Weights of a small mixture-of-experts language model, trained from scratch on English Wikipedia.
Size: width 128, vocabulary 16384, 42M parameters.
Experts: 128 SwiGLU neurons an expert, a softmax router, a shared expert of 128 neurons.
Training: a variant of SOAP for the experts, 414M tokens, 3158 steps.
Below are experts of layer 9 (counted from 0) of a mixture-of-experts language model. Rows are named router (the router's row for the expert), gate (a neuron's input weights, with its number), up (a neuron's input weights, with its number) and show model dimensions 0-127. Each number is 500 + 40 x the weight over its row's rms, rounded and kept within 0 to 999. Numbers have three digits each.
After each expert's rows: a language model's description of what the expert responds to; "mostly gets" lists some tokens that are sent to it at least half of the time. This comes from a sample of Wikipedia text that the model never trained on.

# expert 51
router:498457567452563563466429527512452533486536539511526559474527491551453468554452529450537554469492553464492522498537486449445524478571458506526456479480446408557540466471526483507474424529517434571544490441527525542487480495473518531556525486470521550443499432526573448450472469496500523525476542512490519537447456487507505432456480481478578588500523429535494518459504508452549547507540
gate0:481516511471474484529596575510493452509486504460522468574508590499451450549439465451536400504474508501579554564547497420538456494528561486545502544525547468452507437509484557504506515519463507513542454501544482436504495497528476441543482498534472517469465431517497481473455480457465498421529521527404449516545464537430555463517524511462491522527440563513509498441539449470518546504517
up0:520541530513471475501470505505482540512520529438527512489499492535520490472527510502453534429523480429454428368494457440496470515456601480511529428428538544523501531595521473501481542514543530562492513525530481438533572467513487504495471578465512490474518556441579505454527461511578440548464470524517528493474556496540527534505535589513476563484506521530478556533504497499454539469427
gate1:503491499542519488515493537487453554476505522480531499483485461513442532504465454503475476479464463532513550547459479520485502532568443415550488569454502479551481556534529578509485487544556543523480536593515480488521507507505491458573479460435578573573518510518506478560464471493509518546444548481520496505483472557489536559489509438562454541476469431417428528481471519494371476455558
up1:480485547514513472517423444545451480437479416459547512476549547528520520514467402488499551487496599475456495470435552531554449471486507470525489548567565534513487430516510535529424522547538525489569521499488535475486539475538492489532522498524494485620505504423457537564563473477493507469489489501545492555499456567444456490522521476514473465443497535506548464518484513439431540503445
gate2:452471466565593563550502541468510523568460476556511515471460485475448513488470496532485545474513514502470502470477553513397455435491472493514547507433529494556564488477479523495479443535559524605441455513476479539524518558510479484502484513561471513498518452486481514437578437490487508482490560499610540493561528475434522545425484468508548429543530492474493557521486485458544444535485
up2:502540502400408446453497492500467514477478562456478478559515512539557504489538488478504459522492466529535452528526478481554500596524527544500486547554455530478438500537507503546519492526419513421541512500478526472492483473498521542479527500421506485489509545539516513550395602475459513500477490514420480514429488503549478462588535526506465601488482549527531438502518510557474554456557
gate3:510436524492478501545498498545544500490530536458437465537517422496416539474490450472515509501515499544494497432509505543536511509632475482438498540528416470527447571493524537470519529503427516498525508508523472547489499502463592456440462515485425515501488524545473539489450530576499507559496524540496514536546499511493508545552425510419470560430547460501496486554446526476444570496427
up3:463616427516538474444511497559504514511487474522532516500556465467527467435469486504542514477531545463531505504496440490536445580463508463619469489509505553522562478489493468491500474421511557519480591480514473475584571465520453459556507542397573487490528528508504473547461540500547472525574493517502495477461522537453468520464471569485480514514467539484524559448500452481542488502556
gate4:560458505461454561477504514471557516479550523465543519527562595408463453562535474482544572452443483550526453435529458513395459436516454455520568516449494446508548496484502478506489525552500462554546550494546490540571427500523530503493504483445414500533453492452480524460475531532557509481488503511525496471522565524468550509478557500455518476475456529450504471513470522446527533460448
up4:590509466476532493436563503520520577477517494453472512493564514544432453441542487521564538496497516509488485467502515475342503484430536475438520474442454496524521567569500487515528587501518470581452514439519425506533503483552487498524511499483484475537455512576471511473499442448597530511499479519451552494484517483471562550452483504455538531480516499503534515442514528443509488528468
gate5:548465557466514488469561469464502550541503524522581487481496451428484509495428569540440558513497493470524493435529487520473493502466455444385520503442492460512522489493478535486466563573552486425456560523577511553488522493555529502596508430526526457413464553486551481508459538534460498533555507559509503494472500525489501478472489404513444523504544525543452475511543538506513518446482
up5:481462511462465561452481491516456462550450518543533514473503482530507542487490543526471485520563485496461450475578540546508476483451494539481551533575516444495483483500474483559452490435576514429504484538406552593532509444492551544562474487531529438462505461481440428551544503538446467502483465521494454488468510468534535552449545499553558510527516571499486432522485515525503608565518
gate6:455444554478509488509499475486498532471490494531499462471441492540584517464532531493519479529451531440525491498452478571518539567490530528432523527532404467444496538544497501424501518488512380560492436516491547472518513484502418530499560493583502554626509524513459473559438501558484515494487498471518585444459525451537443521511538541510494500484446444517474486472506473516509546554460
up6:541563393503507521534509556502534505525523506488493575524543528475448494520492498553495494449525480544515502515536514458529464397473506494564499484534581573560527495452498500543506501506514580475543564474479473544487483542509580434526452500436514441418485417506505509437542510519528479512556500528510430528525454538489547458478415399485565488514541530464499518514453520510491445467539
gate7:560492548471538559486560512457488545540523520453549473511448517483430527560436479486502461425445479488459484563440478554456522505409545493512487529511500460550533499521510556525463516537522539445517531517550479520539474538462414558541502529441459496428500523533530508553411466504473524472482493484474533421521530547495499450553511417543497520493572481522470442495552475488459507471395
up7:536478581516489465476479526521580500513522534469521501463468537464466526502469450511452515413478506486484534474537460523508570516409512500526469550544471438527541534492540527469477572548480490486507486476575534558479433517492483554521499511460490538412475542587543549503465467486543449454480524508486526454559562522521443489595494377468542486496517468575471459514499510517527449444450
Description: First three digits of four-digit years after in, born, from, or dashes, such as 199 in 1993, 201, 200, 196.
mostly gets: "197", "194", "191", "198", "199", "193"

# expert 18
router:450467460463562533554437448562445458563526461548488489534467475489497507510514518449562442507437541491520528430473497444496543508545444512577566467533466508539439522479509531553496543498490457531514558530564541463468500455490472547564466447480490543509493495407531521496474580509445463463505471528451472474440523481524533539498603466430446521524508446531453470517555547463481472524524
gate1:443491492428544548488402493464515480496511555523476486448468527477503507487486543475529441608490563467469504592469514486418466440459509436545472513514524513497532468560468520492505517502560489457504395499509502533480492484566489554473466435511421518496572520499502496600499471488462432588438426524575508545478439498487518515496482505532477482475502547487472545499520553520516491475555
up1:465523531402509583487495511495458425473481469538526519483469512500508529514435483474493459531485477465465441499485554542554509502584496512530465484460474509497556489474424503474532503578488521455462509482515508472426518527500453573488548470508528515468471498406472528560497506448460487484433574556541485519555466471474461550495433543440541473498499509584583540454454508436410556511467
gate2:528523416520501442521558516496519519509513524483482423467421591466579502529461466455435539503516541502488489506544503448482503427503531412502564573549512509488499469513487530536481452509517497423512523527457503540512581474437530468488524439516490515410499536525546480491514510564472477596465494584452539561474423475497531532490456520507544505504495550531507452562550474484564473497458
up2:478514430509525422464544461495512487414504490537520472429512409514474519560474514477577569536496536457475481524528530524499534538567589488459489502492503515497473559417556513585524448500516508399498559538512469512490549511535551449510480506553484442519461556523472501509464517565504480502486557543468459517508526555553530495467512585482517538511518506499481388511547451506466530537443
gate3:498479439476479528540456485476510504502551408464501516493508583438498550538603511540485555523554496518540496554508497481486573476506523464537467558502589447498458502529552476498466504479479459501530474545473476525527609436438484579551499453531535558503513477449479493502481531511498470595507483571480501517465522465525506498528535447532468539415539508503452433491439502428477510424535
up3:556456462487494480473423577515535517436570451488565444482574519430545612520514493506468499531518462489487583582526476514492514505462445488513519493507552580518486505525542539544517495534492496544484474572515500404444545441491519517520446457515525454538516475451499501570520563502500512541496443515541448526510552474526463541590527478471472561471509481492446478473520518507444513474431
gate4:472478522497515482503527463528485472482548469573451502518494532497515430580456523457505491520502598553532475517474545531558540463561503530490514531473574543542427510461508538463528522478494479587489573489456511546578525445545531527571487514513468539458463551494561545510546487493484429485436590497517401545486532549515520448504537437564511455498496454441474455511484505551504453448508
up4:446548443556525536514465559456550519520453527473544403579499453509455489451510535538503453508530435501523503554533392450451461447461490448506559548496495518403539426502553475544492498466485480432533450551508441450465457576498496508479503486498481486542486511539474509554493570499416541466552470492496555487513554522512522516503535437497488572524510457535485530477510485515492572468514
gate5:605494510552496470481450522541464491528522502493528498467575466501506497416541589515507413491527533510437537523453561482510507452514519454436506464409486490480489536493465503495452582529440486444425529462512482479519452490564466520516425499461497514476503504479411486457536564500514449495533524438518539490532496456517528442548597505489549453558502450493556469547474520517531547446475
up5:553529490535417564536523507481504537533538480463510525494478502522507510582487528467516557456496507510547481518492460516504456542445463489496491520532561516539527485579451412562496474540454479446510506504476497503493552444501535512465514561473491507516498386525525415459530448601550491426532525550504508420454472503437531474396471503535485470427459570517513520529476516468453428504520
gate6:511535487551489525504587574512547550481542493488517553528472497474554572477533535486437514528529450474515511449448438499498480559546415536412562510456475482519526481477525551490444512458510556546541580551486519543490448437463464498402492484428476471499543430529524458561478521542461452510481485533463513508515480476538486425592509451553512468500530460489548479478539542502509485435483
up6:494476526499501478472443454532474504476437511509525401452581488542482504539465502497494524538496541526454525552505543522533512428431488474573539436471520513491479505534514438444467538523470439480474494511538512477507492528473468463572552542524468493538416632584508494457483511507559521459538510525591532554524475531461536499455520602474526532525423522518463529538450476477470541475471
gate7:458503506517519505587510427531518546483499507542529551446417431526536486487430467490493519475478491548491474518530626462542460498589503435518450515562554459504513517476483463537510498485582521514458483514503566524416503426438467505458479508494420454484512449422518482558488531535497511490498512480538460529454575536465535523527533546491447454507532442508473423522493552512488559519490
up7:546444524435482486542509484475476595517492472511455482560486547499484558506364467545469515450524569495496482460532417518540565474492484518509482511520465474470510513572579540503505535413485530507448517462509540481513477546461459486477490527498525515561536500440514461454564520438487520500555492504502551476479421525501471518536500462493489459453528544557450608472487453416542441515497
gate8:501486501508531461579468565439535467503544475562544518498508501466558465566528493504511436495440493521594521559499430515457525510555504544490525526500500491575408512553464529636438529514560469552453548489525481496471438550531450505473592584458490536483552496458472487540465544472481484525502487508487500504469528547476537480508534512503445539510492518526461533518527531488435449420509
up8:483509503490475454485480493449502585434499507496423544539529488490490504514540506551421510463577500500578485477484594491407551463457446499458584517461530453519553457568495528534480467468491568537477549486486502495433509513434472561516453533469511501520480490496435512568548501391504525513476491404503543459534476475516452472498566465555470456458487448457482481529483494515498447535529
Description: Digit chunks in street addresses, bus routes, counts and date ranges, such as 1570 Homer Road, 309 Main Street, 300,000.
mostly gets: "300", "700", "150", "400", "250", "600"

# expert 28
router:522473462496534444440512520561518560518515541552531516481524497479542563497422573586519492541526457558513510551458523559458463518477494533527500468542460462540456467510523537468507506489470558467470458556501540499546496511437540520461518420449571503509505487540502447485535518544425459550485475418445527527485542460504463532487483446543537488503525461414590454458571530518414549483491
gate0:497575485493496485587564505441534540444502546506501494491495531436567549498438517486521463472506455479498449568500547506475445476515431532611503507479591455504497512554475533546503479532539501498474523529476482547525448461456449518500460475551495426482553496450450483514479557500455466494511493480563467446480559487593474471518527533481524522583548505509498484614543501462439502458449
up0:541478420545501575497480447517510500518490517474511547513484499480432498492600536495480557486463446459447539519540486482556504561515565545413430525506439550466451536505495480526437460527524460499521561504553516470442507526524585476596519501424474557463505550476464544523507525508576493484542502521526530475448455512489479443501486488453516506469521431508450462505477534520507478512630
gate1:525538563522479524486545499511568422577495501505505518465564544509487456611488499524440462486507505592528497473448527488462450528481425573509452464572448475559440439500485509503518532498441568556537498534577492522432431484495473487502483396555499433450474468500496485486509545449508525514504498478489518580521546514470482465459568512506481499482551501453532502494468474522511499456579
up1:475521433536537450503495426534489561467503488567589524531459452462484488488454524476496527529499537462496522486468430512467473554453541448482462549429449524433520515503449493481565485482456439458512433485458508519624532516465498445483477557480559512491541484517504530533504433562518407530474511498525476522496435471565573536500471507499478525547501516558570559499579480462529470470521
gate2:531521538513430510509561492520492507441502471416514498538553477532504501488472432492418495481494475548513515467530499492483476505467546436550538451467490473467454517554573490582492421503455518518478469490453509466391520529455466524608457461488501502547524498447556498459488458499456414518471524491501553539594490543480453541564538493542563493480574479525511421469549492487440520503474
up2:498533481430481505506452510433502520543488439498484496480459540506492425378490493531452472473528489460455444476464507446542507493516509466560464507487469487498491522497442540490426536496510475495479546512530476577527479571551531440538426563518488470457485480555547474486540551496577542465480459561550485521419546480538511501537481448518490471473474534480511581558440434509622477531512
gate3:552524484486470556563549500501491420463489517558489442532545417435544508453497493496474544529540583514457531485520553472532463460492556496507534485485476402488429563468479489422560541544460467445505478529490518499489481491570506541489609505508484465535466476490497499490432532522517535450546506484477509540486523448500524447500591543529516492519556496486509475479571468498566496405425
up3:419622507490565533559516467493487422510534493479510610507550403510507542591442516548531470499485423460542483440513531556480512475470408501487584550521425520494531482508504501513496490434476492492507501508466473510529515552505517487491495461458455449511557477532461526512499515481457482554531503547491482537516512489516474450463491427538492538506570459494464432456502487492544554565540
gate4:569475553517544471507583521525513483461536480532459460504534512445485523437522513551511506496567477531499527466503463548506457515417517477601573510550507497508479547493465513527575517452531448590497564438540540498511556448454473428514493440519437565509469510534466440474484428504529486515415509530453602544451538512476513506507494537504523534514477537480452545505437504471465508539440
up4:445564533554543487461504473457461531496464577487521489445578518477461594501462461487498517521513496472522530474439511528466467517488571561515514487477503508492478459418509573469544464506460413540501447514556461460461578480477459518534503565474470540555535503572529499480549502423519502536515502461478474527441494564535474476504607455470480476475511522467518489444488568516587486468426
gate5:495405463534511448521521451597428506508459488451500551470491474466558517503523509533559472575449512526487432542539466465542474504564521481505456527457484420540480508467574512474498473463542518582498446520465415495498488425498412534463520500509492496454569487517515492461572490536511512478502506391538543534523492441514519528511479492463510482514521504537558436427457510551546513436505
up5:498440469483475463503503406465468472497499514444462480489586517512469482567436563543465515559461401551523451516534473481504428483507468533527508533482459414458486493534535510575527437469519500499478458519462444489509519417521497490490504500465453443481431577484519475492482547447507561443518500503482512556510493477541523544426511594486516493529543479479535459443594536552522566508508
gate6:530547517516437444501538486524447468483455498476425503551511481481510443533433511497443462464471517517557542507485463502538471538514552480438476534509519495476554482436429531502452460514473537447494463467471529503485439400503491537480502512505527526574520466535500586438515451506547485560529491530483532419513545533535514465543485469526545497544540446547377535421491455596512549507533
up6:489452500538500438449451480508481549518511527519502509407561492443543466473447495530525523534524572535480415567528486480418441584502518520468496533504471443536460523466485464510502502510516547493502494495523518486495480554508542551518534498584574479457542458495489447490525498501476460490485539524434543549499459389580470498531503487558512410446470574533511536451584517471479477436525
gate7:494475463538548463468484476506421528509541486471469501589509546514485502532551539500547486539539525497493507543470616500531517517513502513544505514494519449526453562508527525479488466517582542478454505483543492462514450520531504525510523518527536539458515493410455561559519548593453509444465601465430509452524485437464493536540487508505564479536591516429458473459457480532414516455434
up7:522510440504520493586522529465502513510482538529441470553516530522534457475468466489505532521547493492521494537507566501493499388505509516528447520488517441522484540440470480538532560539515512493597565459508521559522501403538499537506515507452543485508515495475459520462495584498482552543513575415471536532494468476472499471494520568478462505415539535513435521511521591431426391488528
Description: Indefinite articles and similar determiners a, an, A, another, no, including capital A starting words or titles like Aida, Auxiliary.
mostly gets: " a", " an", " A", " An", " another", " no"

# expert 56
router:486485459508545459532532437478496588537454468560521559464504444460466538534464555498528538539502486454431444505557496476456443521572536503424577456490503455453527478512525448491539496522460517462541493486453468547539424571498543425483542529480574522541509474553480511437510458564490516490486469457432512511471488499551491488508496418520561471516503535542559532419472458535463525478437
gate0:616593559546471467466473455512454510472476449478482522506490500473545509467505511502476473537491510454457493511511504456511420427498502534423504466515476467544534523527429440557513510474489454463481545514554513549498460475487513497496541431399558489542525549529587520458523488540463469502507408466500480556487580485514472440527537474488527603508453494509524489538455414456513457501483
up0:545490488524440480479540404489553507455482507449531457533437556504519567548467539482441511475505531469546508519475505522437493532507590468465526495538452422467492424531485513535432509518491463461525500533434520492450521484539484482473550508478502516481574552470487550482479527547496526550469487604486512496561533508397470484456479449563487471511524578427592559511470515539453464498480
gate1:506509469527493492467414450503460527408499488503563491490450551445494498476495523495438510462391521486574489522511514468534480469550485469504557531527507504423488462521497500445501509511470503524483441493514524519535525461496464603561485476512457474442541471447481498425548610564486477481516492557522518426524471478411445500455543523534485547540474483435566530496520428500503556457559
up1:526560427485465471449430500547472461505538482521507459548542513515468551465583493517548430530390488576516504517427469510490419471506428511515532458575426524480537530493502496482474503449513509568521472469532527494543532525480431511480477481486529495559483464553496613480465471503499526513496524522507489506548491544450457470540503544487503537528452468565508528442498428587524566557522
gate2:533399510551484434468432482483453503406524450471518509541489446478488565494534492573523439478477470503449520538506463489483473432491510473507452520490482463538469564502574501537476450476488587498476499476468476402491521581448491445455524498535542476500573458502464445509462462624467499476449497476490489547518498427538512514499519530487461475488487557495456515466539498494531519548405
up2:500604514444470570532567489529527493552459546497445427499533532491516464501546487482475553497534434545569469456515440513507522578490437539447525476500562544476514397499442524490534483549508459452532470546490491541505483482537475466526487537491452489451436520503446568531506548400501538555538468522484471463451518497445481505485483516507498477518520572547508504572488490519494456484612
gate3:480462516495573505475375437482513497497509520430521518513498460485453539534499450458573461496486578538499435485454502569540500538536515492538523474529451476439443476482545494522520592432525517452559515523435539511487492468540546533435514495535492478508439527489542509436506402472546512443442496548484518512494551464569457539519504433457504511526516535453501444502560572468535548499494
up3:563509434442454528465449495514480527518512531542530463459494468558487478465494456509444553479421469487523511534488435481464477480505487494529498533505505472495504532462429489455497468555558445544527447525510468552491459493506603517572475471471484553434554446518501529478508525526550529563527453532486479481501540506436564558582480500459451551487538482428531560535458492389510464572430
gate4:497494523491531513477522472506501560429429484384475495451523517514525483487446487474537564491485524459444416470559546482541569518529495491457422476528527474539531483499470546514486477464507497457467511498490515463544497530484475475597501483471486494487550455520582523503438594528441547525533471449546485520482536528466458465517441535505513546493475576461590506560602549517528469436535
up4:536484435550420531469451579525516458529553476601556484472496475508419553519484533515427465516516536508496562512433511558523454506531556563537517541491462529540506505478533520485529550496515529555523513543445499497467469503504548542475471537511524467484480514487447481566492381487468462519479523547453531543529438526578520529533504484438493502542506384479463541444478474519486556507442
gate5:527526529556495454462508487557482430558501513538467439503551478513504512514554525503486465518445520526465509468515549451476533499595520464497434524518508412580507525556496589531535482470525596456460541505486500459506466556541497551566509484494461432543587491533507467526525490472451541460531521546529508544398486511456430484545543456488481497501483417535474507510501488415427498457496
up5:533463493494509500522464514511550519488477520531481496525586422494536565414483497507607483457476581497479480462529469520504519444480497522479475574511506434504481562494486482536571592513514449552474503499425517533504508553497530476512514464498430495516503466540536418514495505481417517416565525597516557574485550518509472495487494421476567488522484484501575549506513502544469431462510
gate6:474516542445541517472462514480517509493466520564502497524486570513559490474488475443450438479475508488479427477565476507482477447487482495422555500461551541492508496549479509508589492552482476519555574449440548514477437477444484546429487503438503470525416539507492498470530529529511563427551595491530534418446427454494466504521534486425536560521495518496547553540446531460541473467496
up6:516499388557497512476451504554498503476504467473589514452573438539528457496539545527515456454538535512512542572411502520469536484470424470443525529586557476541467526472476483448513540484491500505458414511518485522564517534489449522480523547606519505483583431455487455489449471497478482458515442522474544474518564487459484505498473495502481484533449485469547513471510550516545462411516
gate7:519430444465578510477512448497533519563488482467502520506511515501501524465545505557504469505509417513473390544540514490546430449525483538493493480480537528559466444508444464503472466438555416514487474476508612447541453433558488549480528442506526506455519554510536503491449506458515532477520481439457531464474521455481554514514494418463516513466526452442457526562574529578469500537480
up7:503436572469497482545500512431466481489439494514501531494524474548489504552506434414563469421501545472540491484496502541491520483420482470532484588488483497572466567475477471497503464544455497497491547518541530492450565501473578506515446584473501514597523500428458493498479460465495536515554508484470471479528511527516597445540486579499491463515477465555496469509451551505611559501527
Description: Prepositions in, during, from, on, mostly sentence-initial In before a date after a paragraph break, plus in before a place or setting.
mostly gets: " In", "In", " During", "During", " in", "By"

# expert 59
router:466498501491499521437555489511521491519551393477500523525519450430512544556525514544487491511572481510483506498480445474521478486593426508483565476536557525477541455534533522454566535500525525436513553490571568570506504430455504534497530533496518426505545527444459448562519551482511447514483459512533448464456531503488475493554470523523437500538519550533450516527532462448435450414430
gate0:444497458505446528486454519527540513548470551474483541490439473465507564477466512461517536506483506527504561563536459427458453504514455523484548554538500526517490520558583452448506560550436535488474437535445548485549541524538515517454378482518571493503544425549540511469527512530558521500497506463404522496525469509546540463531520504502515463511527572452474591438494503516475445438501
up0:440460451523498537452511532430446494458504473436508501521490516428511605528523462464436526443489486552448514522543396488501465516479509500469573500500506492577503450485513529511536521514495509569498444540489622505472540549515483510527480498486570518517570466449500460529456512484565519523516577554413548506540465450534515518510491550491520524472493538476454538438525445490486423456458
gate1:475497478505485547480450545439534489487532473478436500450544485405540570477518460528491445491519546580443430460473502524446492491438576477458510488436528472489551490554578447566448525512470446500517501577485480539512469512414479483512501455433516550474484497504496533575569528462506487530523492501545549572508537559448515491533479502569516454529518443529525491534438561551474479444487
up1:512485469507435502500409503463479461513514531517583506467538474455533535542552486574533409482521518503473455517438480514447481497489579437503496480466501481510500495495472558598448461491482485481503562557476481505552437513505459472472521530491560473541489521510447511526537551457514457534530446443455581494580503419399426494558547467470466476511555471470526515442555506547471526482485
gate2:493496482486516468493490496549569493461465473414456590572522451475485550463509456570488468445513448521454514514542457449470503509500451451454492509456510443492524506539536487460453434507563481471498487511505492534477536481493466479465521484472479443464561488480524525555509509540469470501425476538569487555444513531610474552604494489555471526466563492517545447522424531495393490447527
up2:525468536528526489461511524479489532510482509432543489497482406435529500524443407549523475509491490508575553518503434629595483475547474579489560478433485505477472455552485541538470567439489511485518536533454481527516488507397434476576555545528474481516503509492473488409488451501487448507505540530480538494488539430553484485517552471525478517504445466478544470472538465508507488534479
gate3:497466512528531429478521535498478513517561442509492436526550502492568549533533499466382400504499508474452559462505467547494524481444491502494574508518545473447507513523574469427518508463499542541456572460509524535434511494463483508488530455498568483443548485470566442564483481473536524551539576536488514484522502482516533497514537565594480524463449508438475565503526482503529457417477
up3:484558475434466590532430544490551469472434536494510457487409485526466430518539522519475475529522533426512565498511542420514521509508502445531544534437474577478505479478513513607488537539529469543451499465438504541497520526495536476498433492486484545555468462479435557475497584443468504475483520489461465423483511521537496518475520474507568517490514521533450475512519536617458455515519
gate4:497527588589497477475495557540498482535465434505539560512408496449529508545540491510531480504520437477458475518482487523473482424517462556465516487427505554474548490465449528487479473480437477536487523470453489526541448489466453492530501533543464489592497557524543440459591515579439419500457504492492512470560514520480508489502600523462539496520520536490504565464566481561528526457435
up4:476462525515475481524463562496555503516464441461474538512499500492478538508458476599514573573512505427529467496486506503524469382570438464486489534555491469495465479497431537517455472511520500507478490464489505572517501453496468437506572510420531520437538473490521454523559554501472508515578564426526479502491503443502504518436466423527554412487478487529506548534472570478544415521498
gate5:496471565503536490467433467480544487447514453532526457505510490479513532506508506491495569572514500512508507481419479455494488449598485480476502575494453512568495417548457509581479587531483528424485457510575514494466458481482533456499587496470531442515517534454497501537469499589488469532515476507485551523465552413469510524545555479507492525409551559477504526493442520441482501417461
up5:543474494499489412514467509465579501495565435433430461496525486455567531545528459418491483540489464516467466565500501482532516514632492540561556469487557479493527515475504521469506506510514500457410461589524510478456574460455495542463537429493523511487507615462479438581506526500524528553511515470521462514467484550456478483469492535530506504500443506529455518529493499501564477480449
gate6:490461526426526533509484488482520575558453443519528491514551476472454529569506522549481507558522426542485513596468525525493531474530412519442489488491506473528502423540529568528543479520546450482510546447522577534524530447592449500526515446504477468476519496490500487490515512447467502428427479461456467527503552454455444503520538471512433565467597534519534492476523410473531459489484
up6:542538494533480517514467521472429498507491443521509491542538494471555461511482514410520487503453591451539478470514487456519466537511467515571538453509514500589536453463540461483513528513524560583496558527450483539466512456508456463437502504529473570529473481509548521545562439550520488447511524436546446538469433524503484581481529492434573500525531439527609515495552526522490413479493
gate7:463515482540447495512409477508486542454536468498528463660526442459570485620489503468457508472562507490452472556554457508497430431528499555519563498486523521489475519547491545479499459484537470563499512554525439494457499481493431495457496441459504498535512575466514482533450445511551486500520446500500512472510494468478491548484514529522586551520511417561537525491512496479450512526532
up7:526520494600495530444460453488481530445550520534491522625508440497574518549518495429497561511571523466461476588497478519540481419503508475461509540521514486478551454517479527496474531450527518488480482578462470527493494498546473527436527440472502542502597494457515508437453442476565508524520461473470549408458530458456546562487478524465533500519463455520514540528557498469467533514446
Description: Function words and terms in demographic census prose, such as of after percentages, population, median, households, than.
mostly gets: " median", " households", " population", " Average", " females", " estimated"

# expert 24
router:547558463516496502443463499505487523544548548463507469547542468470611474462491535489500461533466529499506515521452501539433471447468450565421540468498542538453521533562511477471527512452497569534442523488447489514483519443517457489445543475506482471590555565534490553448476435570441505537523516582487505543474522512434480517526537518481490562401467567542534475494547456521485465470461
gate7:507487609567452448499450445397544534490490567537467498440514496425527546519498465526515493526495503521459485557534451620543557452461591602516461504499488460436568528494467501534491508492526539507472470547465508486561536467534559494479518505469569420537500544505461456513514473496472467513509536526535540549514468520473489483490509528423441511511499486510553552473476490496541500520438
up7:475526418454495473529542568557462515552501479519502541531516525540515518441471461420529547414517460527494507382451495497502521545438444477484407508545503525543509482511510510448497459564500506511586543502503454445515506474519536543532491462539518520464492450458495491486478538551533542516472507512542455453450450568488524569469482454624494529512497460527472447477512520535459459517584
gate8:506501541516521448502537478545505498470447482513577493450490484477554492479514476450486563425475488482535439452518496564403454546600483528517502412514550443514442463518417504500477532434451494519472458400460503533513480519478464504523560480522550506517528561481545543432485444480543503534432463544460444528503452511467498517496506528545489528508482444514447497555571425486480430487525
up8:520519473552538543491466443540437485551547505509455474531473525471429493547504522586474380574549504484507450539492476474557491516444470413468505496460475523481517561402534471465449459520572479512484503497568470537517536496494480512509497561561473563523446548550493468485506463492521511512538507501496585426584527461521487488521515517494540492514501536439575497459529571505560482512443
gate9:541460523491548537542465461509512535523542562422490471451464473514479445534487580573488524584551539484433483508473510515507439475495501505502464545491561491472497574517421428451526539519459498458504481472537405534461515459527487495519488536510562525464454527501519425525510555481505427541464431490502572542517556528518538467470541493537495535518513586517607476499501534509443556466459
up9:464464460463541521552519525508539523506472513439489365463536554504476494453521603513508509571512486518518506596478516544468482487474556487515482537475498512529465444501534456510448556465485474550481476539522499518482447453509471589465469524406471429565430535494541451529473515513461506465470479481547492471521493523477414473541577493550551548539504525496508438549511559501536455448536
gate10:460546519527524508456549485523511514481577488405495485494398410491556589528447494496499527448529575493532456503508517492495501462529522517505506521516519507426487446524509455511598465429498473556485437518507502407561489472458498494581530455522445557535444509432510492528541479478527521495469503521483416484509514504502509513495466514459496422473554521538414561478444526506472440544527
up10:508548500477474601488493522506459522534449471495496485464543519542450455488520481516441486450471494506454461482497505502501499575548520503470581476430500460499592561483533522514452528506521496492476524568385481561514461579514508520440502510446540548454520448519467492508487563483512481496546519531507604514433454564458475382473536497527480569498458516518492437519549466479571536489482
gate11:532485491490506474433475534468502529540466511428542458590496437485479544490492530429490524487582454465563546509473467468528542463562484474542451586516405540461460518594571477529515520514444552515498535513484521520526514516513473430505461525506514499545535498456527496399501505524465503532451544437446466528491454529543559557534543453480487517450459578430469558463505488539483494478503
up11:473478445508529497517557556490526479456558428552470508475469540540527453505549473485499526539477540546495503534505545528477528566452456590547499456458480476495528509437442549468454507493530438513501503517474476538513432498489479584540524434459471461460494548530487525553535486403572520460489464590559538545550521441510442405464476543547485463505492457479505475565500532434492538530458
gate12:504450514543493472508485496537449426551502474456523544482549488445506512537532547425469553554512518493554454486479552468556499455512529573460481555497485549475465454482472496506553451454527463553429530462420485529474532471498435412507500534546526478433518470465542494487491476529444520510442470475491494509476517518471520534478515576574449565505514413601470530455580483542567455500475
up12:430583528477538526473456545492535522462502487478523467407513482522493465459565532485480493479525461463554496469494536492583607525429456475488499523494512490500539528465521447479528487452481442509530500561472579441496561477473428456540475418570506567524510468546489477533497479496468461491387509504505509542539517494498429471476482468536529545538545512495463395500496512458537511585494
gate13:536495556484578474487470499463562525541484452438485456487511463502482449426527497508500501557521476508530569467457565485577585535511534530447564427480488535458533456540452525500501512495432476429453461495477591544514502467458460569558489542492478417488534482522488527484550475528501441504510453515499478516540503487499559523557509538501590510445520522527480556516504542554473427405494
up13:545544533495551437474452519517532462508576480469557458481538527477504452462522506589460496546519542473516512440418515476536603544507510525456534446501498532478544447460457517458481495507424465533504427513460523509543433448502514516460515584493503417512523479443507494465515491490500514507474533484523498530523625456500580556594535543480504504440529540541535501434504514501515491459451
gate14:487494527451513518494506521531497556500466522441507557518574494446524472451531509525511509497504489463481543492536578450486476430508427534533492523502506547495526493516492503515536583467558523567521407437565502493461474459418495454513574537500500439447488547480444438546424491526481452455566544476490464517513508455476460473513482487587473464482499454543579574583431531505509457515441
up14:500480511487491436536484483463489511490547482480443466492470468552417522527451531523532544501504497458488500490544443545467448578501538478534510478487501440476472479502496507493507436555475503519545585561501456513523527559620458546415473458478451470551487474523595572500553564503470572504439385457536503466505481510573469482506496477435517530534508556524493485425484520483477552487530
Description: Colons after infobox field labels and semicolons separating list or table items, such as Weight: and Born:, plus list-opening dashes.
mostly gets: ".:", "):", ");", " —;", ":", "–:"